config.yaml
n_experts: 96
moe_layers: [1, 2, 3, 4, 5, 6, 7, 8, 9, 10]
router_score: "softmax"
router_bias: true
init_std_router: 0.0274
n_head: 6
n_kv_head: 1
head_dim: 64
positions: "rope"
rope_fraction: 1.0
init_std_down: 0.00517
weight_decay: 0.036
lr_head: 0.00858
dataset: "wikipedia_en"
Below are experts of layer 2 (counted from 0) of a mixture-of-experts language model. Rows are named gate (a neuron's input weights, with its number), up (a neuron's input weights, with its number) and show model dimensions 128-191. Each number is 200 + 40 x the weight over its row's rms, rounded and kept within 0 to 999.
Before each expert's rows: "comes after" lists some tokens at least twice as common just before its tokens as in all text. This comes from a sample of Wikipedia text that the model never trained on. Tokens count by the router's weight.

# expert 12
comes after: ",", " in", " on", " of", ":", "|"
gate0,226,153,244,151,56,167,184,201,265,222,257,199,228,201,159,175,239,218,181,188,186,133,206,238,261,215,223,217,282,216,266,240,260,221,143,156,128,273,232,261,179,94,266,199,155,149,253,219,219,224,129,262,219,162,208,218,200,288,239,141,157,212,237,225
up0,196,176,178,275,160,187,245,121,160,172,235,183,254,180,176,105,221,166,202,192,183,240,124,250,155,234,171,195,239,211,196,169,248,198,217,209,224,234,180,222,194,289,181,167,192,200,223,163,169,207,216,224,229,284,190,178,167,175,179,239,160,304,197,220
gate1,178,164,206,145,256,264,162,180,140,168,184,189,205,143,184,240,229,168,217,184,248,219,223,188,169,194,233,222,263,169,232,180,103,246,207,172,141,178,249,219,224,182,232,218,218,214,189,245,223,176,134,155,183,139,168,240,169,197,280,228,190,244,162,159
up1,240,224,245,124,210,247,204,186,181,244,252,220,248,255,123,225,197,223,197,190,198,186,269,172,226,185,277,213,250,277,140,158,163,185,223,275,199,183,215,181,177,194,197,278,151,285,198,228,232,164,247,215,185,241,160,277,214,197,92,221,143,123,220,222
gate2,249,216,222,98,189,228,208,274,209,256,171,152,223,155,243,221,177,234,215,218,176,226,223,273,259,163,224,173,202,203,180,156,214,180,172,215,279,232,226,197,243,221,223,160,164,276,187,226,207,205,199,290,207,175,247,178,228,209,231,191,220,244,200,245
up2,193,174,117,232,201,189,195,145,162,120,247,201,232,268,302,220,163,181,148,238,155,230,147,219,148,199,253,186,208,205,135,167,185,188,220,229,195,259,175,158,225,180,216,238,242,176,232,169,149,162,228,166,135,173,212,190,210,219,203,159,196,142,183,228

# expert 15
comes after: "\n", "ed", " co", " re", " non", " released"
gate0,165,172,209,179,212,214,221,151,191,217,161,187,282,188,191,219,145,177,185,264,162,132,214,225,142,222,166,141,169,213,216,218,305,138,162,112,231,166,184,207,229,191,171,251,196,199,208,145,187,209,223,135,208,123,178,204,224,168,200,201,167,162,180,180
up0,162,180,267,202,200,202,184,154,199,229,164,201,232,237,233,279,251,164,211,216,129,204,186,190,171,167,218,205,187,152,185,188,194,144,191,202,139,151,196,233,203,242,206,233,127,140,226,167,196,209,241,200,133,221,199,177,292,285,213,234,126,154,192,206
gate1,166,127,170,192,176,220,246,269,79,203,210,193,196,201,181,206,229,177,204,309,278,187,203,151,160,208,194,175,266,220,223,292,246,219,252,176,196,189,182,199,185,264,197,264,64,159,238,210,152,249,174,213,235,225,139,182,131,297,256,202,208,231,180,146
up1,209,169,191,238,187,199,190,275,183,210,158,126,246,159,190,242,207,206,222,222,163,179,183,201,243,146,165,173,219,152,144,143,181,203,150,133,156,180,134,251,205,210,161,261,211,250,239,178,216,175,206,124,139,196,187,178,193,170,129,231,191,200,243,202
gate2,201,282,152,170,250,176,167,187,213,142,255,190,110,240,187,217,258,243,212,262,207,207,197,241,167,165,226,194,199,156,201,168,206,250,228,241,221,156,224,229,226,194,169,149,143,197,203,178,253,236,243,164,218,158,188,106,224,267,196,247,156,164,174,247
up2,79,231,181,145,195,176,187,190,238,321,194,73,231,147,209,179,146,172,214,211,206,181,186,183,163,235,248,144,168,226,153,177,188,302,144,184,221,170,240,150,168,282,220,202,171,183,188,180,208,241,205,198,295,210,223,256,195,251,230,253,173,213,291,103

# expert 9
comes after: "-", "|", "–", " •", " a", "=="
gate0,237,220,135,188,204,198,167,248,174,214,173,160,252,176,179,238,234,207,174,227,150,252,253,232,250,164,246,196,175,164,171,252,185,135,206,202,214,230,196,167,188,232,213,137,233,205,217,155,190,220,103,156,250,224,262,126,162,261,231,99,239,337,218,272
up0,257,160,158,231,231,195,215,203,147,204,196,112,224,165,241,192,251,172,152,176,168,133,222,271,227,210,194,154,138,160,145,157,198,146,215,203,252,242,254,207,233,179,174,156,154,180,220,142,214,137,184,252,221,172,187,210,183,235,213,192,213,176,191,114
gate1,230,193,184,234,192,142,162,231,181,178,191,270,161,187,171,170,239,188,133,201,210,129,225,253,271,156,158,209,231,174,144,171,166,147,72,207,153,229,209,160,228,197,253,208,182,140,239,232,228,195,246,164,196,235,201,247,232,227,165,207,170,268,175,142
up1,120,202,227,184,190,170,231,196,244,175,125,141,217,211,256,184,216,211,185,173,180,205,247,183,238,214,162,245,196,152,156,180,296,184,232,247,160,226,245,197,302,195,183,198,249,186,214,178,209,256,174,254,197,187,211,199,237,176,179,127,235,165,203,231
gate2,227,179,262,163,223,322,118,130,174,178,174,158,201,193,135,228,236,206,224,208,226,154,215,226,206,214,163,169,171,231,151,203,235,183,279,197,136,129,228,160,223,205,285,181,213,245,262,249,147,219,159,233,215,208,201,151,230,221,183,212,288,204,140,190
up2,230,260,166,197,192,218,224,170,230,222,170,265,250,214,236,163,243,280,190,165,207,173,189,184,108,184,200,224,156,163,234,198,218,205,221,239,236,140,256,230,226,218,255,175,225,172,250,214,207,250,228,197,177,166,173,205,107,224,157,165,65,119,233,185

# expert 91
comes after: " of", " the", " to", " in", " as", " that"
gate0,220,156,211,127,186,167,147,140,198,139,233,131,113,156,262,169,183,193,152,176,182,176,205,224,194,204,225,187,132,197,261,231,188,181,255,192,203,251,209,220,190,183,192,241,265,137,196,269,205,229,174,232,156,234,190,304,242,176,190,189,184,164,134,286
up0,243,217,90,150,153,206,196,154,217,179,262,200,173,121,152,219,191,257,260,224,172,113,237,248,228,166,250,154,111,204,223,241,129,164,251,201,247,206,183,202,160,185,208,189,234,146,233,186,189,195,205,213,176,196,181,252,167,256,218,259,188,233,184,152
gate1,181,187,212,158,212,235,183,161,200,217,195,198,213,196,204,120,208,244,147,173,183,210,180,277,213,180,246,210,195,206,257,233,173,288,304,178,181,260,184,200,143,181,182,215,211,175,164,189,162,164,212,216,181,161,144,196,199,179,176,205,211,163,176,224
up1,183,206,197,219,179,247,210,173,228,127,175,149,213,147,215,165,213,231,218,250,186,199,175,219,187,218,166,179,143,200,257,228,213,192,215,228,216,186,198,188,138,195,174,104,169,169,159,253,240,114,246,157,154,157,200,160,174,189,176,219,216,144,127,185
gate2,148,245,260,189,198,164,123,219,254,307,246,174,185,255,205,185,157,171,171,149,165,193,194,191,194,224,219,231,203,203,177,181,160,219,315,222,280,195,201,175,182,171,207,244,234,242,140,105,164,201,176,168,196,184,175,165,205,210,188,166,198,134,242,266
up2,231,171,244,207,128,215,270,199,190,237,179,211,234,275,194,228,181,291,202,131,240,153,232,250,192,226,200,136,179,170,249,211,176,152,188,177,132,138,227,192,249,176,171,213,134,197,163,236,181,129,197,80,160,244,222,174,266,160,286,223,208,170,192,211

# expert 20
comes after: " |", "-", "==", "===", "–", " =="
gate0,259,230,135,247,184,130,214,187,216,211,255,201,208,138,244,154,239,190,209,194,197,251,155,225,154,207,203,277,175,215,181,217,181,219,222,233,250,166,206,219,235,210,234,191,199,223,223,221,164,186,172,235,171,194,203,169,168,232,239,190,280,326,208,140
up0,229,190,186,260,112,181,245,182,261,261,259,162,263,234,242,189,241,194,161,202,205,199,155,209,200,130,190,234,268,209,190,193,210,253,153,131,198,187,195,175,174,183,186,239,183,190,185,192,177,187,127,188,240,220,141,192,259,99,224,228,234,215,229,268
gate1,229,192,210,222,299,255,182,240,140,216,155,176,198,180,181,241,222,286,173,169,95,248,193,211,214,209,236,203,241,170,183,182,212,160,222,150,255,214,177,272,150,248,172,123,159,229,221,238,272,202,143,275,192,264,203,186,203,182,249,142,107,185,169,262
up1,230,178,134,196,201,166,283,220,224,160,222,200,189,265,290,213,114,172,217,208,257,235,204,168,167,200,222,191,182,177,181,203,182,216,197,271,186,187,155,182,138,144,174,205,292,180,179,145,208,121,225,159,184,210,215,251,127,130,171,248,167,183,226,231
gate2,98,183,160,238,162,310,110,166,238,214,174,185,214,209,220,205,218,182,217,218,185,238,173,271,157,185,171,279,189,180,206,138,182,215,171,205,226,234,219,101,257,243,174,117,227,194,202,217,184,255,221,244,208,248,211,168,205,186,129,195,132,145,226,224
up2,200,205,216,198,168,224,254,194,247,216,258,211,205,184,111,226,203,217,173,223,203,121,228,180,266,272,273,150,231,174,205,209,147,152,187,242,134,290,183,213,253,234,130,170,206,292,279,285,213,242,221,192,197,212,242,223,255,144,201,162,206,221,193,189

# expert 76
comes after: ",", " is", " as", " was", " and", " with"
gate0,157,160,210,182,127,229,233,220,219,110,192,258,211,207,182,75,242,219,184,143,197,200,195,229,158,165,173,227,184,259,247,99,241,162,245,199,216,203,222,181,165,153,272,221,187,243,188,169,218,221,276,226,239,240,273,212,236,133,227,200,242,221,179,175
up0,211,199,165,167,199,170,115,170,299,242,231,215,213,138,137,205,211,198,239,161,226,207,139,183,280,239,217,187,244,271,202,232,203,234,189,261,223,180,160,171,145,203,296,235,226,288,219,249,166,179,225,183,233,149,213,231,196,220,125,106,224,223,201,271
gate1,202,189,242,210,64,233,240,183,207,181,234,195,275,218,172,138,234,252,204,153,207,212,193,192,222,210,196,226,225,230,186,219,129,205,199,167,192,193,200,231,119,207,212,190,157,176,215,204,208,194,134,176,221,225,230,217,266,124,229,225,146,230,197,210
up1,151,250,190,234,148,209,189,216,203,129,157,158,179,238,177,240,192,215,229,203,240,159,130,187,182,154,207,210,311,168,284,174,265,127,253,187,159,209,224,232,250,219,149,225,211,264,170,171,162,269,183,171,167,155,185,202,155,218,142,167,221,144,230,284
gate2,172,186,194,227,176,161,188,193,244,243,170,262,234,131,197,191,166,161,211,214,177,248,169,114,160,247,217,170,179,156,187,249,223,233,216,171,208,125,186,191,156,227,176,219,141,149,233,232,184,200,174,215,233,147,175,194,165,186,153,181,163,188,101,151
up2,213,156,203,174,247,200,248,171,200,191,231,124,206,251,221,244,172,210,225,197,138,173,275,241,154,186,209,218,220,154,260,234,164,222,205,197,228,294,185,207,180,173,161,182,179,214,195,207,187,235,229,207,216,218,182,146,176,210,210,239,187,197,144,332

# expert 62
comes after: " |", "|", ";", "–", ":", " ("
gate0,218,162,189,108,211,224,216,218,170,221,286,284,195,210,178,113,156,216,192,187,204,182,227,268,289,182,228,211,145,221,187,236,191,246,201,218,209,181,258,233,145,224,268,164,218,214,172,248,209,210,212,231,160,193,171,175,286,192,216,242,120,265,210,251
up0,230,241,204,78,229,186,171,188,212,238,197,254,253,220,189,233,129,226,187,162,239,161,242,188,152,197,218,242,198,162,186,104,155,231,161,229,195,107,279,194,236,196,256,214,251,240,163,193,178,218,214,160,197,169,288,270,260,276,232,162,201,200,144,245
gate1,151,249,166,188,230,182,252,230,258,223,189,240,267,195,201,275,154,165,174,156,183,241,215,220,151,244,246,239,188,176,187,237,228,234,165,183,207,195,124,183,169,214,210,167,130,167,124,254,161,267,194,245,157,184,187,195,221,187,208,240,203,263,198,208
up1,184,229,101,140,148,228,223,272,202,290,271,182,217,206,159,192,147,258,181,196,193,190,192,256,173,162,200,257,205,193,221,164,257,177,199,206,223,165,256,178,168,218,202,195,183,258,206,197,201,199,151,193,240,166,196,102,236,222,210,111,178,158,206,188
gate2,173,256,258,186,229,141,234,252,135,222,164,194,254,200,82,210,247,204,220,222,258,172,194,216,240,273,170,214,177,195,227,117,159,164,205,176,200,166,193,146,247,232,220,253,192,216,221,243,179,173,202,203,214,176,194,155,272,184,238,130,209,142,199,200
up2,238,136,203,206,228,227,222,178,141,208,222,240,156,184,226,178,211,241,162,227,190,217,220,206,192,164,203,198,204,184,252,220,184,221,254,235,206,139,127,223,237,256,219,180,234,198,265,254,175,134,185,205,146,153,178,268,216,166,235,180,184,211,208,158

# expert 61
comes after: "\n", ")", ".", " =", "==", " =="
gate0,141,158,242,149,293,128,225,171,193,235,175,225,191,214,206,176,256,203,193,164,173,191,162,169,190,216,219,196,221,156,194,200,246,201,171,198,165,233,207,174,98,230,218,135,278,170,175,221,145,263,207,186,258,195,229,180,172,223,249,205,223,159,136,196
up0,164,161,220,289,158,222,259,220,186,225,215,137,224,242,186,227,142,232,189,146,187,200,169,268,243,173,224,195,253,286,168,226,198,243,196,180,216,214,187,219,251,167,200,248,101,187,246,235,198,269,241,213,200,194,257,146,220,140,120,282,156,192,216,195
gate1,280,272,192,202,194,247,206,186,198,230,77,248,218,184,209,222,163,198,265,268,232,221,192,165,207,232,236,173,244,188,166,221,205,134,201,277,186,188,213,153,220,175,179,285,211,207,225,170,192,218,199,184,196,214,205,223,115,220,207,177,195,254,166,252
up1,132,157,207,217,229,160,215,250,191,233,200,183,121,294,218,164,170,290,217,196,210,232,225,211,161,151,199,244,167,192,215,130,157,202,205,234,235,225,162,247,233,244,220,152,219,180,190,174,196,218,197,189,130,208,140,213,223,299,293,222,243,146,198,220
gate2,154,274,194,247,195,197,226,168,176,208,193,160,188,206,172,221,256,220,220,229,194,175,238,250,238,219,209,172,272,233,193,228,222,159,232,259,191,134,195,208,146,184,245,130,199,181,190,125,138,171,208,203,215,162,199,235,172,190,162,256,222,203,174,165
up2,245,242,191,89,227,211,286,213,198,228,198,208,170,140,189,203,173,206,228,195,153,196,189,167,185,203,165,179,253,161,203,179,119,183,154,234,162,177,227,219,246,190,183,236,223,222,193,245,239,283,199,210,193,229,208,242,263,201,270,268,211,252,191,284

# expert 73
comes after: ",", ".", " was", " that", " which", " he"
gate0,233,169,228,143,200,202,194,95,215,199,195,283,145,218,221,202,194,160,270,141,217,212,230,188,214,236,205,157,144,214,211,172,229,210,161,183,249,217,269,186,212,170,214,185,227,247,266,220,197,168,207,216,165,206,248,189,156,163,244,203,182,281,191,262
up0,228,227,259,173,106,139,181,231,174,139,130,150,232,198,274,151,214,215,228,197,187,285,111,149,235,215,116,166,171,180,193,198,146,194,217,194,271,210,235,223,208,259,200,168,117,218,124,170,228,186,218,201,207,151,213,159,174,281,150,128,180,213,192,243
gate1,206,242,217,138,205,275,166,131,171,188,201,162,171,159,226,160,199,216,128,142,212,217,217,186,175,184,213,210,187,261,190,169,165,233,183,253,199,279,205,225,180,177,178,160,200,192,226,217,171,216,138,294,151,168,155,244,334,169,196,263,189,197,176,147
up1,277,175,238,187,286,218,239,212,208,256,254,251,222,173,182,207,191,227,226,168,190,140,173,189,180,213,198,300,168,185,205,173,252,233,173,236,209,208,193,247,205,219,210,177,234,188,200,230,165,158,204,172,250,265,262,241,218,211,179,265,290,237,175,165
gate2,195,108,211,216,232,147,215,179,200,181,300,154,171,188,151,197,143,131,196,154,219,200,244,181,220,202,236,147,211,194,218,212,215,183,212,182,152,272,173,188,202,161,176,231,250,180,232,182,208,186,260,151,174,187,151,194,229,204,262,149,156,220,222,197
up2,159,180,170,176,226,246,173,150,186,199,257,177,239,201,175,213,220,209,170,193,197,209,187,251,211,121,222,203,165,251,261,283,160,164,174,203,217,214,156,186,220,251,208,173,236,205,235,250,199,163,201,223,127,179,177,93,106,218,185,243,194,184,228,194

# expert 65
comes after: " the", " of", " and", " a", " New", "'s"
gate0,240,281,197,281,185,180,256,160,177,236,211,125,234,232,243,148,179,148,106,221,189,112,202,238,169,136,190,214,236,230,143,192,139,246,216,125,240,225,217,150,213,219,239,186,159,306,147,212,246,231,214,214,126,166,185,236,223,95,201,191,217,153,262,184
up0,210,166,129,278,244,124,175,178,188,250,201,232,241,178,218,176,176,222,172,241,201,259,253,178,94,142,174,177,219,202,198,204,234,272,219,120,137,219,220,342,157,207,217,243,181,293,198,232,237,221,137,226,188,193,118,227,209,175,170,211,174,152,237,218
gate1,197,131,176,276,168,186,137,228,179,165,165,248,278,200,191,228,225,213,164,178,156,224,134,220,221,176,219,197,240,216,202,250,148,172,214,236,203,227,224,150,130,204,205,190,211,207,145,210,155,196,215,152,251,152,170,198,263,231,261,193,228,228,189,235
up1,197,175,204,227,148,175,272,217,233,268,247,251,166,193,141,175,177,141,193,225,249,232,177,291,215,201,199,192,260,254,182,200,155,227,215,225,236,273,168,242,279,184,141,186,151,212,230,198,166,168,255,226,214,125,221,174,189,138,190,216,188,183,184,188
gate2,148,207,219,133,153,230,188,192,231,172,197,249,251,246,188,239,194,125,227,204,227,176,174,153,211,182,208,200,271,204,213,229,207,233,187,137,241,168,183,155,243,184,182,220,225,245,246,150,190,153,203,247,173,145,211,193,201,320,234,188,226,251,155,227
up2,188,198,203,268,211,242,154,150,216,207,264,202,201,170,258,156,275,193,227,203,180,152,170,225,215,238,217,172,200,246,179,143,165,183,209,196,207,134,190,231,204,278,90,184,237,141,257,230,148,230,238,232,160,290,231,148,244,148,169,176,227,178,235,182

# expert 19
comes after: " of", " in", " to", " for", " and", " on"
gate0,182,218,233,264,172,184,217,164,248,199,173,177,214,234,202,155,197,270,220,228,239,133,135,139,263,307,181,221,157,137,216,253,212,203,215,231,227,150,176,210,205,169,259,287,161,206,236,193,163,169,256,162,181,262,215,218,265,228,143,188,125,270,242,100
up0,260,220,173,262,252,194,229,217,219,215,222,99,195,278,245,204,195,201,200,214,188,197,218,89,183,209,232,202,173,164,179,156,152,241,206,293,153,192,214,261,250,177,179,182,142,307,195,226,200,258,231,178,185,182,182,205,117,223,123,236,167,162,189,242
gate1,227,179,218,249,189,137,179,213,213,131,121,186,223,213,259,262,267,268,198,190,240,225,210,190,219,133,271,192,233,243,285,242,207,255,223,221,181,192,251,161,108,189,183,168,251,221,184,253,223,276,173,239,170,165,156,111,222,166,238,172,196,216,213,164
up1,263,236,214,217,135,245,166,184,219,115,123,161,205,169,236,221,113,148,255,216,237,138,186,160,193,177,201,187,154,155,161,251,215,184,196,220,195,172,183,167,231,235,220,189,233,219,198,153,230,181,169,256,194,252,152,204,178,189,190,209,174,173,196,167
gate2,207,134,214,214,173,182,200,163,217,115,166,168,215,175,194,141,202,264,170,163,185,201,230,205,233,211,231,198,146,172,252,147,201,219,269,128,103,222,201,226,165,176,91,243,187,248,129,201,101,200,248,142,212,160,190,123,247,191,222,159,196,169,200,231
up2,166,235,146,180,221,224,203,159,175,216,220,261,219,184,122,228,117,227,221,172,267,242,196,212,200,157,153,182,157,168,150,201,221,206,222,143,327,196,209,165,271,212,261,194,135,225,211,136,198,148,225,195,153,214,196,240,186,181,146,216,157,240,186,202

# expert 74
comes after: " |", "–", ".", " (", ",", ":"
gate0,199,139,246,210,249,222,227,166,220,187,277,167,210,241,208,168,232,183,205,157,193,180,185,264,203,166,182,197,201,216,175,249,192,194,256,231,153,235,199,158,244,261,198,213,181,210,224,180,167,222,180,133,139,213,185,105,157,249,172,217,227,167,138,260
up0,249,177,205,221,227,213,189,234,160,186,221,302,200,209,185,180,184,191,230,265,195,227,175,192,254,170,204,163,169,188,191,179,143,168,261,145,335,200,248,187,197,162,194,157,141,176,168,232,204,238,166,217,200,161,211,197,162,196,165,166,217,147,163,231
gate1,260,253,187,180,165,207,180,240,245,213,325,228,189,157,170,184,78,111,227,188,197,217,228,245,130,280,201,180,232,233,202,222,195,220,234,193,247,183,231,178,332,202,131,129,277,239,213,222,248,202,156,177,179,214,222,238,180,183,221,215,204,148,216,186
up1,211,127,138,233,258,230,205,171,162,200,233,198,126,192,239,246,185,179,178,152,174,224,194,159,236,164,237,173,259,205,206,164,212,155,207,176,164,196,198,215,279,187,127,227,221,208,228,228,181,174,244,131,144,184,165,219,157,150,197,201,227,230,211,148
gate2,201,205,278,176,141,244,196,183,170,234,204,187,207,177,225,224,185,200,210,155,147,187,171,194,210,227,164,349,250,224,187,134,205,204,135,168,241,196,151,278,247,204,245,165,255,178,209,193,224,197,168,202,231,223,157,153,275,201,267,191,217,163,174,243
up2,196,180,261,196,185,228,149,161,179,242,189,204,184,197,196,237,201,274,262,186,176,199,235,272,172,248,203,237,252,193,192,244,181,177,279,228,194,184,215,167,143,149,193,163,149,176,180,250,292,200,168,202,205,203,263,255,252,400,191,187,201,179,263,213

# expert 16
comes after: " |", "–", " (", ".", ",", "|"
gate0,246,193,192,248,186,234,249,204,263,178,262,177,212,192,182,224,151,221,226,174,226,201,205,193,154,215,275,196,164,224,160,210,232,171,171,253,138,218,190,202,189,172,246,269,191,179,221,196,180,155,214,169,142,228,217,175,183,161,232,255,178,181,180,174
up0,164,267,241,94,261,193,154,160,208,225,145,191,139,222,192,161,182,205,120,154,153,201,175,154,183,205,157,215,196,254,166,143,192,145,186,205,265,160,262,203,219,275,215,127,159,165,242,203,199,177,264,223,220,173,231,176,204,199,234,194,237,264,197,192
gate1,95,191,174,185,254,183,191,208,184,242,286,162,230,201,154,206,234,273,234,183,266,232,207,257,163,193,218,207,242,152,206,164,201,205,202,226,199,162,189,215,157,188,187,219,182,313,234,193,198,301,152,246,263,206,222,208,110,225,247,164,114,201,235,252
up1,199,230,179,175,227,267,217,208,275,315,247,199,108,200,251,263,188,230,196,178,239,230,226,167,204,178,177,215,214,215,200,224,201,241,93,206,144,176,213,218,231,166,230,252,220,146,216,245,170,248,196,143,197,244,258,228,112,255,228,204,220,201,218,264
gate2,288,225,201,235,228,244,134,140,237,165,221,229,133,232,236,282,176,243,145,135,251,214,192,208,199,177,221,175,220,256,154,160,219,180,179,162,229,234,162,225,219,200,134,292,196,209,211,204,232,283,214,188,226,262,209,202,299,150,216,209,281,172,189,216
up2,99,135,240,243,225,260,261,157,221,237,170,216,130,215,147,262,204,285,107,162,135,104,259,237,267,167,288,170,202,191,241,244,182,171,217,225,193,175,190,229,158,192,186,198,153,181,196,169,212,130,198,180,196,227,159,193,192,258,169,198,206,201,162,202

# expert 6
comes after: "\n", " B", ":", "B", "==", ";"
gate0,295,205,210,172,278,192,213,229,175,152,212,231,299,229,227,205,171,172,204,176,173,208,141,186,163,171,268,229,172,192,94,199,226,225,210,222,204,212,184,182,267,205,248,213,193,166,191,205,238,156,230,275,133,204,143,198,111,202,210,258,225,201,186,196
up0,279,175,253,158,174,257,175,201,242,163,101,219,139,190,211,195,228,259,231,268,205,184,209,190,182,266,217,194,210,164,196,210,186,223,198,205,191,135,213,213,196,240,190,175,187,220,226,218,173,198,224,191,216,198,222,103,175,239,162,196,175,180,274,215
gate1,183,180,147,159,202,247,245,198,172,204,201,109,237,182,250,213,258,207,191,242,209,222,210,210,186,170,152,162,204,148,237,206,284,184,302,168,189,213,329,148,94,189,216,231,233,265,214,215,228,198,169,201,101,144,184,217,142,187,209,226,241,237,215,115
up1,144,172,203,217,146,180,192,243,214,275,185,168,173,203,143,232,169,197,176,177,219,174,151,269,225,90,128,218,261,186,212,125,129,143,207,144,208,171,187,208,184,201,140,194,199,223,191,203,165,189,146,138,100,163,166,152,216,176,199,195,203,253,225,153
gate2,154,255,208,246,254,178,172,194,240,294,305,172,224,260,121,222,134,241,205,161,206,234,140,177,212,225,273,235,195,223,149,186,127,197,203,208,193,144,214,229,207,161,239,192,211,227,224,247,213,202,217,232,251,123,247,238,241,181,179,196,158,312,198,264
up2,184,173,231,213,237,159,209,171,221,104,166,172,186,182,184,107,219,163,203,257,259,225,182,182,116,115,179,230,129,180,201,173,187,195,183,210,199,287,174,197,215,236,204,163,255,140,166,208,168,183,221,218,118,178,198,216,181,224,212,231,181,212,135,165